Below are experts of layer 6 (counted from 0) of a mixture-of-experts language model. Rows are named router (the router's row for the expert), gate (a neuron's input weights, with its number), up (a neuron's input weights, with its number), down (a neuron's output weights, with its number) and show model dimensions 0-191. Each number is 128 + 32 x the weight over its row's rms, rounded and kept within 0 to 255.
After each expert's rows: a language model's description of what the expert responds to; "gets" lists some tokens that make up at least twice as much of what it gets as of all text. This comes from a sample of Wikipedia text that the model never trained on. Tokens count by the router's weight.

# expert 23
router [179 113  86 183  70  90 102 118 124 161 208 117 131 150 194  70  90 110 162  82 147 120 143 113 124 161 134 120 121 158 157 147 154 101 150 162 120 174 187 101 170 103 135 181 137  73 158 172 115 160 134 144 170 154 133 105 104 138 175  69 183 118 145 160  70  44 131 177  84 110 154 142  87 123 144 153  66 135 111 118  82 113 137 113 109 151 130 111 160 157 117 157 118 137 115 143  74 146 154 117 163 111  80 147 116 118 163 125 178 192 121 107 121 103 166 139  88  98 164 154 103 138 128 157  97  74  99 147 117 160  94 172 134 148 167 147 122 111  83 154 178 174  89  67 121 187 172 118 134 152 137  99  96 110 117 171 129 187 189 108 118 173  99 143 125 120 108 181 100 123 174 131 144 147 177  81 158 154 132  84 119 168 116 111 138 136 147  72 115 136 148 150]
gate3 [149 150 100 168 103 111  57 111 103 133 120 170 111 146 153 133  96 107 106 126 180 100 173 102 182 147 109  73 149 111  90 103 116 166 131 164 142  92 103 190 182 115 122  92 123 117 164 139 127 151 121 120 168  97 102 138  66 151 141 151 147 167 121 186 107 144 128 151 145 117 164  81 188 122 186 108 177 192 121 155 103 110  98 146 123  89 136 167 124 132 124 109 154 122 151 130 136  50  99 117  75 194 115 194 152 121 132  32  56 138 118 116 138 133 135 105 138 115 190 139 179  60  86 183 152 119  98 151 186 156 133  76 137  99 151 140 103  84 114  96 107  95  80 168 142 150 156 108 144 147  99 106 115  52 137 160 139 164  88  93 123 122  86 145 136 123 141 141 141  37 139 101 150 106 164 168 136 162 113 148 139 143  90 117 109  93 145 130  84 114 128 127]
up3 [107 102 142 103 141  94 184  80 152 137 131  63 124  98 122 137 147 166 159 120 102 162 134 161 113 155 150 157 128 108  93 170 112  54  93 179  83 175 135  62 105 105 148 137 113 165  75  74 116 117 128 159 156 162 182 107 204 110 154 120 107 113 131  89 128 128 155 114 120 106 101 141  88 140  88 145  30 127 152 142 170 164 129 149 151 139 154 122 127  97 154 164 106 116 104 157 148 128 179 101 144  90 114  55 114 125 132 184 161 159 120  70 101 167 113 123 164  94 113 120  43 154 142  57 155 174 122  82  66 174 145 144 116 164 127 163 148 105 139  79 145 143 160 117 147 105 125 108  93 142 151 149 139 195 151  82 124 122 175 141 114 152 153 181 110 141 151 125 118 187 113 172 117 121 124  79  96  81 102 123 104 115 157 181 181 144 121 205 121 143 127 132]
down3 [168  95 145  77  81 125 145 151 142 124 113 121 119 138 113 196 142 101 175  91  73  99 161 119 153 129 161 163 147 119 167  71 111 103 162 167 104 136  75 120 114 133 148 100 120 125 169 119 154 164  97  87 161 144 165 144 196  91 187 132 155 156 137 173 116  92 129 119 134 132 126 111  79 119 133 170 149 127 168 121 190 171  75 191 118 113  63 129 110 107 160  99 101 149  70 115 135 147 104 245 127 115 140 153 106 194  57  86 115 115 165  97 150 197 143 153 117 129 111  19  94 151 139  72 149 173 142  98 115  92 129 110 119 125 164 159  97 136 140 173 128  47 149 156 146  91 122 165 123 138 141 154 124 112 121 161 122 152 138 142 110 116 136 135  58 150 121 156 137 116 106 168 158 142 135 142 103 195  95 108 131  90  96 162 121 140 140 134  93 145 126 115]
Description: Determiners after a preposition or verb in running prose (the, a, this, our), and "of" in set phrases like point of view.
gets: " the", " a", " of", " this", " The", " This"

# expert 35
router [203 139 167 129 126  66 120 123 137  83 180 104 125 112 158 151  93 121  91 125 163  74 111 118 169  79 161 101 137  90 115 126 182 133 165 128 129  71 186 136 159 123 102  58 125 169 177 124 122  79 205 174 136 110 215 143 126  99  77  83  89 143 142 146 101  66 119 118  95 145  86 158  96 143 149 102 107 136 103 159 114 162 111 122  85 158 149 103 108  60 128 116 113 132 167 138 124 123  61 131 135 153 106 120 140 147 150 129 150 115  74  78  87 104 149 139 189 111  81 145  68 103 118  99 184 133 127 100 158 112 125 102 146  93 158 131 106 117 106 141  68 147  88 179  86 133 106  48  75 111 162 131 106 134 134 119  61 106 131 121 125 102 158 124 130 124 131  87 104 147 154 112  90 117 166 181 123  97 137 154 107  76  93 176 133  86 166 127 121 161  85 103]
gate2 [165 121  47 170 167 100 167 130  55 103 105 133 112 111 119  94  99 106 138  86  92 104 157 140 161 114  47 146 138 174  94 169 184 156  85 207 123 119 146 101 127 121 136 148 136 132 111 114 133 111 132 122 149  99 140 182 102 127  59 157 118 140 109  94 117 156 109  99 122 165  89 124  93  68 149 165  94  92 125 135 113 172 139  93 134  85 112 128  76 146 117 116  27 153 151 118 137  84 125 171 109 160 138 179 109 144 110 138  88 156 104 133 103 166 115 145  69 169 111 155  99 111  94 151 106 175 171 152 141 116 158 121 139 107 171 110 108 173 113 183  37 125 141 109 122  75 160  82 120 106 174 108 132 124 154 169  85  97  90 165 168  86 184 136 109 116  95  92 158 136 150 100 145 108 148 157  70 151 192 123 126 128 168  84 133  82 137 127 112 101 100 106]
up2 [146 113 183 124 100  97 198  81 138 168 123 121 129  88 135 114 145 138 163 110 150  85  87 101 108 144 139 140 191 156 156 133 135 133 150  73  50 153 144 160 183 184  63  82 138 163 129 160  99  54 170 103 164 123 183 165 104 145 194  95 123 188 122  96 154 129 101 176  98 118 139  63 101 102 124 185 118 112 114 100 140 139 182  86 107 134  91 145 108 111 107 127 124 174 106 149 135 180 122 154 158 114 117 142 136 152 155 165 168 134 129 154 218 132 177 148 158 125 152 110 130 152 119 104 188 137 118 193 119 127 187 149  99  97 120  91 140 148 110 190 155 105 159 125 132  84 131 150  86 154 142 144 104 106 142 164  99 164  97 106 165 127 128  61 112  89 131  53  93 117 142 151 172 126 175 169 111 170 116 100  98 142 145  99 128 116 142 140 104 143 118  63]
down2 [109 115 119 127 126 153 147 141 198  88 182 153 157 123  91 138 115 163 160  58 169  88 132 128 124 103  98 136 142 102  94  99 160 171 115 144 145 121 111 192  94 161 127  97 151 113  80 106 140  95  93 117 145 127 107 137  72 106 119 124 112 114  90 103 136 119  95 122 101 153  72  72 110 110 169 142  99  86 199 160 151 149 158 107 136 190 155 173 153  86 126 141 122 146  79  32 118 126 104 133 118  86 118 153 140 115 130 151 175 107 111 132 143 145 107 214 189 163 114 200 127 117 127 134 141 133 106 144 155 155 179 207 118 159 138 124 170 158 152 124 116 135  56  86 121  80  90 116 124 107 122  86 135 109 170 153 109 141 151 160 176 174 164 126 111 174 120  96  90 143 154  96  84 156 101 149 111  91  83  56 162 106 193 154 156 144 127 156 192  94 117 152]
Description: Single-letter first pieces of words, mostly capitals in names (F, W, C, P), plus "I" as a pronoun in quoted speech.
gets: " F", " W", " C", " P", " M", " B"

# expert 53
router [129  83 179 159 129 100  73  85 147 156 129  81 179 119  99 159 137 161 127 135 158  75  89 127 142 127 114 108 122 111 188  94 158  80 123  78 127 127 164 159 154 143 116  89 165  71 139  98  90 155 182 151 111 114 110 155 131 129 166 146 145 130  87 125 167 139 128 205 119 106 147 111  72  82  52 103  95 130 207 143 110 153 169 138 145 142 171 100  70  71 162 161 158 154  90 174 151  84 137 121 205  80 116 112 116 106 112 135 136 135 111 182 132  75 150 103 121 181 105 128 148 120 109  92 148 124 123 133 112 117 158 152 125 131  71 137 169 128 119 113 103 125 115 121 120 115 127 110 122  73 143  66 182 109  83 167 138  92 128 202 136 139  97 102 149 106 148 103 168 145 132 151  94 118 196 154 146 148 163 184 144 113 111 208 138 100 128 184 177 112  78  92]
gate2 [157  75 125 164 162 147  75 116 152 107 169 108 140  94 106  49 128 156  72 104 140 180 139 102  73 100 148 123 104 154 104 150 140 102 112 119 120 146 122 138  92  99 108  97  92 190 147 175 133  90 146 157 138 112 149 141 122 115 156 137  95 113 120  99 131  91 124 143 110 110 107 108 109 130 169 150 123 160 113  87 146 178 127 140 182 142 104 154  95 146 121 139 114 148 188 170  82 153 131 214 147 131 136  74 155  45 155  73 134 127 197 140 117 111 163 124  99 143 108  91 122 164 177 134 142 136 179 115 151 208 105 142  97 130 121 166 108 115 110  71 131 138 116 152 103 102  92  77 115 141 170  74 169  80  65 156 188 150 154 129 186 125 150 183 153 125 117  93 114 110 109 180 106 137  97 151 124  87  48 126  86 109 151 166  55 154 131 126 102 124  62 108]
up2 [134 140 138 133 159 116  93 117 103  80 166  69 120  92 110 119  75 134 112 132 179 124  93  91 188  63 127 110 106 141 156  97 143  92 133 148  78 118 129 183 147 124 121 147 136  89 157 145 115 142  94 132 119  97 125 136 156 181 126 143 137 166 150 114 103 154 125  66 130 128  83  99  91 145 143  93 161  71 178 161 125  73 178 188 186  83 175  97 125  97 144 147 116 140 114 137 128 154 113 125 117 159 168 109  94  82 147 115 127 147 135  82  57 111 115 127 113 108 166 117 121 152 143 181 145 111 148 141 102  80 158 184  90  95  79  55 107 111 149 166  68 109 158 133 110 137  80 148 144 217 116 169 120 126 115 107  88 180 156 116 124 135  27 106 126  78 140 190  95 106 153  98 113 109 157 187  70 172 169 111 104 137 181 122 139 138 128 152 179 160 125 113]
down2 [124 181 111 146 181  89 125 153 173  79 104 151 150  77 136 173 110 186 132 151 171 154 173 120 145  93 150 109 148 111 160  80 129 118 142 145 170 107 133  96 135  92  72 115 142 119 139 190  58 124 138 130 104 145  89 178 104 123 127 159 165 123 145 161 249 140 127 158 130 131 155 120 127 114  96  74 135  44 206 137  89 106  91 184 166 161 156 117 137 145 140 107 138 119  90  92 126  57 139 158 120 130  72 124 200 116 141 134 107 123 135 162 128 143 140 110 165  98 138  88 102 148 156 131 131  66 142 110 142 128 127 121 134 134 109 119 114 119 101  86 131 109  76 159 130 123 165 105 125 115 110 157 172 135 129  66 103  94 150  75 155 116  61 156 147 108 123 136 100 104 140 155 149 111  80 166 123 124 173 112  44 133 195  87 155 171 121 207 110 139 139 130]
Description: Numbers, pipes and event words in sports result tables, such as 50 m freestyle, relay, hurdles, Bronze, Championships.
gets: " ", " |", " 4", " 1", " 3", " 5"

# expert 17
router [141  44 156 164 133 106 120 126 129 145 128 123 151 157 131  76 140 135 100 130 186 139 130  97 114 166  89 137 120 154  99 155 135 136  78 126 108 157 163 137 152  73 125  86  98 175 128  63 132 107 146 133 162 145 175  90 146  75 100 115 199 115 140  64 135 115  86 124 102 159 100 128 106 174 158 133 115 139 126  85 172 114 104 118 127 158  92 126 160 100 158 178 111 147 158 120 143 138 100 120  49 182 149 134 122 143 124  68 137 116 165 136  91 177 141 140 109 184 136 154 110  50 117 145 144 100 156 133 148  86 152 161 134 211  72 123 130 109 143  92  67 106 121 144 102 135  85 145 128 174 165 150  94 194 107 133  90 159 123  90 131 170 110 120 122 216  70 130 139 112 205 168 102 157  66 133 120 141 210 128 180 118 109 139  95 103 152 146 114 135 118  79]
gate3 [ 61  63  79 140 127 114 144 164 103 111 170 111 135 138 169 160 113 113 110 118 126 150 159 127 117 100 163 164 171 121 193 160  96  69 112 220 136 105 120 144 121 125  95  48 128 133  83  88 120 129 139 148 138 167 100 130 145 133 140 129 158 105 117 100 140 126 169 179 132 122 165 140 160  88 165 171 109  81 137 115 152 106  81 143 135 119 170 155 101 109 134 148 197 155  88 112 111 110 138 117 128 122 130 120 142  56 141  92 172 198 199 164 114 143 136 141 168 125  94 127 194 130 146 118 133 108  93 153  99 105 114 125 138 129 135 165  91  87 171  78 181  79 147 122 157 189 151 126 120 197 110 130 202 128 117 205  95 131 167 121 147 175  82 159 156 104 154 148 150 142 113 134 104 118  96  89 115 136  84 116 188 132  56 126 181 167 140 171 167 104 122  98]
up3 [ 65  52 108 123  98  84 133 166 116 125 156  88 129 148 183 150 138  98 131 120 140 194 131  93 132 134 118 181 150 135 197 164 107 102 121 190 125  80 165 160 127 110  76  84  88 147  78 117 123 114 137 127 183 152 102 123 149 133 102 140 177  86  85  80 115 139 129 163  52 126 140 116 155  69 156 158 148  90 107  74 105  92 108 155 118 110 162 161 129  90 164 141 173  88 104 116 115 118 148 118 115 161 134 112 131  50 150  87 194 119 177 177  83 168 121 167 140 143  84 155 149 112 147 147 130 150 111 146 106  82 128 132 158 135 137 137 125  78 192  89 110 110 132 124 140 158 120 131 113 196 153 128 135 194  90 182 134 164 156 109 128 165 120 137 125 137 137 163 132 167  81 130 116 117  53 115 134 131  68  84 155 155  76  75 170 118 165 156 160  93 138  89]
down3 [173 163 116 109 122 132  92  30 148 126 110 135  95 114 102 134 109  90 160 111 118 127 165 120 114 127 114 150  84 139 129 150 112 143 146 140 128 179  53 131 196 105 179 174  87 104 124 124  79 108 131  81 174 125 138  93 173 160 162 121 112 122  43 116 116 107 137 145  96 144 111 139 108 139  39 162 118 122 109 158 122 117  85 143 140  93 167 135 117 145 168  91 164 137 145 109 105 139 174  47 149 147 100 185 127 184 122 133 157 136 152 133 162 138 111 151 125 129 148 255  92  89 116 205  95 117 125 127 107 104 150 150 135 119 153 101 152 138  97 165 115 122 122 105 127 106 135 172  79 131 110 116 136 178  91 140 121 176 174 140 165 163  96 135 136  90  67 128 136  51 146 130 114  73 108 121 115 194 118 124 113 175 102 109  97 177 139 178 145 147 121 110]
Description: Closing parentheses, closing quotation marks, braces and table pipes that end a phrase, e.g. ")", quote-paren, "(loan)", "Ltd.".
gets: ")", "\"", " |", "}", "1)", "8)"

# expert 27
router [155 111 130 146 153 118 134 137  99 155 159 129 120 180 131 102 176 190 146  99 120  98 175 179 117 124 138  57 119  92 135 127 105 126 135  71 154 102 106 148 130 128 142 117  90 154 121 151 188 109 158 153 136  84 102 127 159 154 125 181 158 133  82 154 131  77 148  82  82 129 154 120 114 140  87 202 126 155 155 116  92 179 164 184 164 164 119  50 119 150 177 146 134  94  87 152  37 114 156 148  89 148 116  85 152  90 145 166 141 208 185 187 181 130 132  80 119 195 144 133 132 137 185  79 113 154 150 125 154 102 136 148 119 134  96 142 160 138 159 191 128 146 182 105 165 109 131 132 100 135 133 108 152 177 106 142 138 115 164  89 118 162 116 128 190  75 171 157 141 155 129 154 104 164 134  88 126 103 119 183  90 169 150 146 152 140 152  86 143 162  66 126]
gate3 [118 128 124  46 152 126 114 126 133 160 121 137  59 112 128 149 101 126 116 181 137 156 126 178 133 146 131 180 122 122 123  98  78 107 148  83 101 103 159  90  96 152 166 127  83 166 117  85 115  78 103  92 155 108 142 131  78 147 111 113 176  99 108 171 156  71 115 106 170 170 153 100 117 108 172 125 143 111 150 125  98 125  75 194 119 157  99  86 140 147 172 184 119 107  81 156  98  94 124 159  58 114 186 116  88 113 184 152 178 159 154 126 111 131 161  95 107 137 150 149 162 108 136  73 124 148 136 164 162 148 149 138 139 174 100 167  92 131 171 120 100 194 117  93 107 119  99 167 153  84 126 153 103  82 156 141 162 101 101 134  69  20 186  96 150 111 148 161 173  77 147 122 131  88 136 152  85 109 180 158 117 132 159 123 165 125 140 135 135 116  71 190]
up3 [186 144 136 134  99 179 155 103 189 141 101  59  99  82 131 167  93 123  83 140  87 125 144 171 120 135 120 139 148  83 128 115 189 125 160 148 111 169  88 102 169 134 141 144 117 145 172  59 154 138 138 109 147 133 114  79 181  85 127 136 141 118 133 110 103 195 178 131  91 142 143  99 142 131 116 112 159  67 130 109  93 159 118 163 165 127 174 114 198 131 148  97 161 147 115  75 133 195 174 171 145 134  86 106 148 135 131  98 170 166 134 103  78 155 110  93 101 138 121 121  49 138  99 160 148 117 178 105 142 128 141  66 107 138 154 123 183 141 117 158  95 133 144 118 109 141 178 167  98 194 114 102 127 141 128 182  85 126 145 147 146 118 125  92  92  83 124 129 140 119 127 108 153 178 103  91 193  72 126 114  95 117  54 124 122 115  95 230 186 110 145 100]
down3 [153 128  64 100 154  87  87 150 119 139 106  77  85 111 122 159 132  85  80 147  94 178  93 124 167 205 150 148  91  93  85 118 138 142 105 181 137  89 106 197 157 192 178  79 131  57  81 107 135 110 170 129 142 199 105 124  93  92 153 160 116 167 133 125  88 113  79 146 126  75 126 140 143 112 182 122 107 114 133 137 110 147  86 130 126 100 174 144 168  90  98 107  99 148 110 113 123 108 164 178 105 151 112 143 141  97 106 114 127 122  89  93 157 160  43 121 148  95  98  55  72 128 113 151 155 148 152 149 129 145 149 121 131  88 138 170 145 110  65  98 161 154 101 120 145 152 186 172 124 121 128  82 119 136 149 109 132 140 176 114 193 184  61 145  63 147 149 115  94 170 109 117 110 174 138  99 152  96 115 168  75 117 103  90 171 128 137 136 139 127 138 109]
Description: Mostly "the" after prepositions like at, from, during, plus heading == marks, list dashes and infobox field labels like Occupations:, Spouse:.
gets: " the", "-", "=", "|", " The", "The"

# expert 46
router [147  84 109 158 155 122 131 102 124 171  75 184 106 148 145 160 113 106  81  84 129 195 140 124 152 167 106 153 155 159 148  52  68  84 186 160 133 200 167 142 148 120  90 103 136 151  92 118 163 105 122 101 156  94 159 137 163 120  93 192  92 112  69 153 127 147 166 120 149 153  71 136 185 182 125 145 127 106 121 105 126 143 151 135 153 132 101 138 168 107 169 195 125 153  55 105 123 180 104 114 102 104 147  94 125 171 134  93 134 113  86  85 128 168 105 170 115 128 127 141 101 125 136 114  96 142 108 106 158 121 165 199 145  71 109 112 111  90 118 173  85 145  96 193 168 181 177 120  91  99  95 174 134 143 131  99 154 147  97 115 173 160 137 136  88 144 108  86 141  91 152 138 161 149 129 113 129 149 102 116  86 124  71 120 182 192 114 158 195 133 112  80]
gate1 [ 24  85 148 135 113 148 176  97 101 138 196 108 174 149 150 156 155 156 123 171 127 141 154 120 108 160 132 108  82 155 130 115 135 107 134 127 156 110 124 105  71 115 127 157 124 129  60 174 106  55 155  68 204 142 176  81 165 114 118 153 115 170  90 123 115 100 171 102 111  56 101 148 151  78 131  88 171  58 161 141 128 111  77 110 188  82 120 121  96 137 112 115 134 109 172 171 140 156 213 139 166 123 162 102 118 135 155 139 102 148 131 133 105 116 103 128 141 133 125  95  93 205  90 104 108 105 129 147 146  90  89 167 102 105  89 148  96 160 122 122 105 134 122 136 131 113 146 142  81 152 132 149 134  90 177 175 134 104 135  99 129 100 121 118 162 150 201 167  99  88 144 150 171 118 101 108 150 145 159 144 106 126  94 164 132 208 151 157 141 121 193  82]
up1 [174 151  94 113 165 131 117 108  62 129  92 149 121 133 139 137 140 164 146  90 154 130  58 143 135 147 109 117 167  62  96 136 149 124 125 159 111  86  94 186 134 104  95  85 105 130 175  61 115 157 175 113 126 100 123 183 143 163 116 117 157 127 135 144 145 151  69 125 110 164 155 133 152 152 167 106 104 142  93 183 145 148  54 130  84 167 113 143  92  75 113  67 100 169  64 125 118 135 105  98  84 162 163 143 138 115 141 178 110 125 111 178 110  58 199 133 151 139 122 128  97 147 121 136  96 138 167 108  85 135 124 102 183 169  99 143 133  98 111  82 131  71 120 119 168 221 137 114 122  72 143 124 150 107 131 140  77 142 134 146 140  79 118 150  96 108  98 186 135 116  86  84 110  84 123 134 164 130 115 131 109 136  88 124 154 149  49 114  44 144  78 177]
down1 [ 59 136 162 132 106  91  87 110 116 116  86 122 151 142 176 121 186 206 120 106 134 160 104 169  72 179 187 110 106 130  68 133 140 137 107 150  87  72 140 195 110 113  78 117 170 179 133  94  89 122 163 114 186  91 140 109 115 212  99 113 119 103 109 127 156 112 122 120  77 123 115 153 138 120 119  91 185 153 144 114 149 101  82 128 138 128 141 125  58  87 129  53 162  88 103 149  96 161 115  92 116 149 168 130  82 146 115 106  63 164 160 142 143 161 176 139  83 106 104 126 127 171 146  93 107 122 120 131 135 151  99 115 114 147 113 108 121 121 133 158 142  69 131 174 119 194 103 143  37 109 107 119 149 118 149 145 127 146 142 152 152  55 133 149 138 123  94 119 140  69 143  90 161  89 105 165 153 108 126 111 123 103 108 100 130  57 103 142 158 144 189 186]
Description: Digits of years, dates, coordinates and vote counts, mostly inside tables and lifespans, such as 2019-07-07, (1790–1873), 1971.
gets: "1", "2", "8", "3", "4", "7"

# expert 1
router [ 84  70 162 192 162 112 143 161  65 107 103 125 105 142 108 103 147 140 127 132  55 121 160 130 116 100  80 124 122 138 130  77 107 174  88 119 151 163 117  79 140 117 131 122 135 176 147 139 165  99 141  93 140 119 101 112 118 149  90 135 164 101 110 162 147 120 115 117  52 147 128  73 166  77 157 151 126 101 130 141 169 174 144 203 112 153 157 133  94 101 171 153 130 125 116 146 106 113  93 142  74 104  78 149 138 156 104 142 136 146  79 172 117 155 143 150  99 108 113 144 152 105 108 147  69 126 191 140 153  93 101 188 127 124 146 171 171 117 117 166 164 109 139 153 144 112 130 158  68 107 159 133  99 161 104 125 111 128 184  81 113 168 114 155 184 114 113 147 176  76 115  81 208 146 143  95 152 112  63 114 200 176  78  64 158 183 157 131  75 141  72 119]
gate0 [ 98 140 139  95 104 161 164 203 131  90 134 190 124 153 116 114  81 131 127 162 100 120 118 134 140  98 106 150 107 147 181 125  89 123  88 158 115  75 119 129 118  89 133 116  55 137 111 147 127 149 120 120 110 124 156 153 174 167 100 142 128 138 111 109 111  88 131 136  43 130 120 128 160 106  87 112 128 133  99 189 144 128 180 125  78 108 168 141 139 142  92 148 100 207 156 124  94 156  91 120 162 121  93  83  78 126  96  67 130 128 112 124  98 214  80 123  70 153  93 121  60 144  93 143 119  93 149  69 150 102  99  86  64 150 133  93 167 142  72 122 172 118 100 146 193 106 157 158 127 179 128 133  94 132  79 127 122 158 141 120  70 100 113 157 108 144  40 158 132 186 107 154 174 135  98 131 152 118  83 110 142 101 125 132 127  72 101  48 152 151 109 125]
up0 [170 114 121 152 183 148 101 117 112 132 135 118 138 113 189 155 133 113  97 101 136 127  93 122 115 142 127  81 103 137 109 145 210 125 160 140  96 157 159 152 100 137 120 111 173 106 167 175 152  91 148 167 111 101 165 127  84  53 127 107 139 106 153 122 137 146 134  44 185 142 143 171 140 135 156  76 138 159 107  67 141 134  82 134 156  80 159 154  91  77 184  93 137  50 105 152 107 123 103  88 142 133 162 157 139 144  97 146 152 100 172 159 190  59 142 160 151 115  92 154 124  99 184  78 167 118 117 173 155 148 160 130 167 103 115 129  81  84 130 128  82 198 165 155 109 133 119 104 153  48 112 117 116 106 145 171 164 104  84 113 157 167 137 121  99 120 133  79  85 113 138 108 109  73  98 166 109 130 165 168 183 138 136 161 123 153 148 198 154 158 164 166]
down0 [131 123  86 125 111 124 116  97  98 102  83 116 102 109 115 121 129 133 197 103 122 155 170 123 152 139 138 144 127 104 129  86 172 162 108 157 174 138  77 126 159 175 112 120  90 168 124 118 148 160 189 159  38 125 110 155 127 166 139 135 143 110 127 105 145 132  99 125  81 166 115 109 141 130 113 111 106 127 163 130 179 120 119 168 139 183 127 139  93 160 141 185 141 217 122 163 173 125 103 157 118  43 126 120  87 144 130 100  96 124 132 174  90 122 129 115 133 176 106  13 139 190 116 140 145 140 122 132 129 160  63  96 120 156 165 133 131  73 107 174 162 101  83 141 146  65 115 126 113  75 189 154 156  98 107 130  76 103 184  53  99 133 184 109  88  61  80 132 160 133 140 151 145 139 128 117 131 109  90 138 154  74 143 106  86  97 114  94 131 147 141 187]
Description: Place names, nationality adjectives and "the" inside government or institution names, such as Maryland Court, United States House, Federal Bureau.
gets: " the", " States", " York", " State", " United", " County"

# expert 19
router [116  65 157 145 195  51  89 124  90 164 156 137 134 132 133 118 171 121  82  88 110 102 143 156 149 100 113 134 164  98 171 124 220 108 130 140 123 135 167  97 165 122 106 141 116  88 142 116 146  94 157 131  69 112 116 176  85 142 140 134 180 126 169  65 133 158 115 181 155 101 106 158  79 109 165 110 153 125  91 133 138 113 121 168 107 155 155 150 114 120 137 189 150 154 167 112 105 105 131 191 132  73  93 139 187 108 122 143 147 120 133 118 106  93 119 108 143 141 145 138 144 121  72 116 140 150 157 168 147  81 130 116 138  63 138  55 173 144  93  99 152  90  85 125 143 131 144  65  93  78 121 143  75  99  96 160 132 127 149 146 137 175 102  68 164 118 164 106 166 117 202 134 188 143 149  76 200 147 145 155 157 104 182  83 171 151 133 135 162  97  85 119]
gate2 [120 125  65 156 145 144 138 195 141  49 135  80 104  90 109  98 139 160 112 178 134 168  67 108 102 104 160  90 138  91 107 158 150 153 119 156 166 113 101 108 123 148 159  82  65  84  78 152 148 126 129  76  80 180 151  99 148 123  95 131 122 105 102 125 105 147 112 102 107 134 131  83 182 103 145 175 143 195 137 119 144 144  71 145  99 132 148 177 101 123 135  90 163 173 136 104 168 146  96 146 141  80  58 193 170 110 104  51 120 105 126  99 176  32 114 144 103  67 150 103  84 128  69 121 133 141 143 143 162 130  91 130 126 153 127 106  91 132 129  92 126  96 130 163 116 104 135 153 135 129 175 151 165 124 138 109 126 108  94  95  96 103 144  96  76 120 130 128 143 159 165 134 168 128 161 145 187 154 131 180 134 104  68 186  66  94  84 101 140 121 157 138]
up2 [116 121 112 154 178 137 105  98 141  98 109 103 203 121 118 166 106 114 146 152 138  66 150 117 161 109 156  65 106 124 131  96 150 132  87 165  92 168 162  81 170 112 134  68 108 132 176 186 123 131  65 143  98 175 144  91 174 128 110 100 119  97 148 150 101 190 171 173 138 109  92 125 231 116 141 150  99 153 105 130 157 152 121 146 127  66 108 119 109 107  85 133 151 130 112  92 117 112 142 144 158 112 124 119 150 147  97 102 155 138 128  94 125 119 161 116 136 186 122 154 102 143 155 167 153 101 121 128  98 119 142 186 113 162 132 125 120 136 132 158 130  33  91 189 136 124 148 160 112 169 133 127 178  79 125  96  87 158 139  88 121 109 168  89  85  59 148 249 112  66 160 132 134 148 130 171 139 131  94 111 147 140 108 183 104 132  94  76 107 163 130  78]
down2 [138 142 101 170 161  88 140 104 119 194 146 103  70 106 159 115 125 151 130 134 148 218  58 105 138  94 118 106 109 101 130 122 128  97 170 105 151 101 162 130 106 107 136 144 115 182 153 152  97 166 127 169 118 125 108  92 105  72  91 141 142  97 148 140 135  69 104 111 158  49 166 140  86 110 170 187 163 102 212  83  83  68 205 123 133 126 192 139 124 153  94 130 105 100  92 111 103 100 104 143 117 124  75 114 157  56 101 100 174  90 145 117 124 153 134 127 176  51 119 160 114 155 172 143 170 128  99 115 126 132 159  97 147 138 139 131 102 161 124 103 112  95 114 117 105 127 166 214  91 101  92  79 157 142 105 149 140 104 152 139 140 135 186 174  88 152  90  84 158  70 135 138 150 119  97 121 140  95 130 196 125 100 125 111 125 145  97 108 166 133 123 169]
Description: Digits in sports score tables such as tennis sets like 4–6, articles like "the" before club or round, and non-Latin script bytes.
gets: " the", " 3", " 4", " 5", " 6", " 7"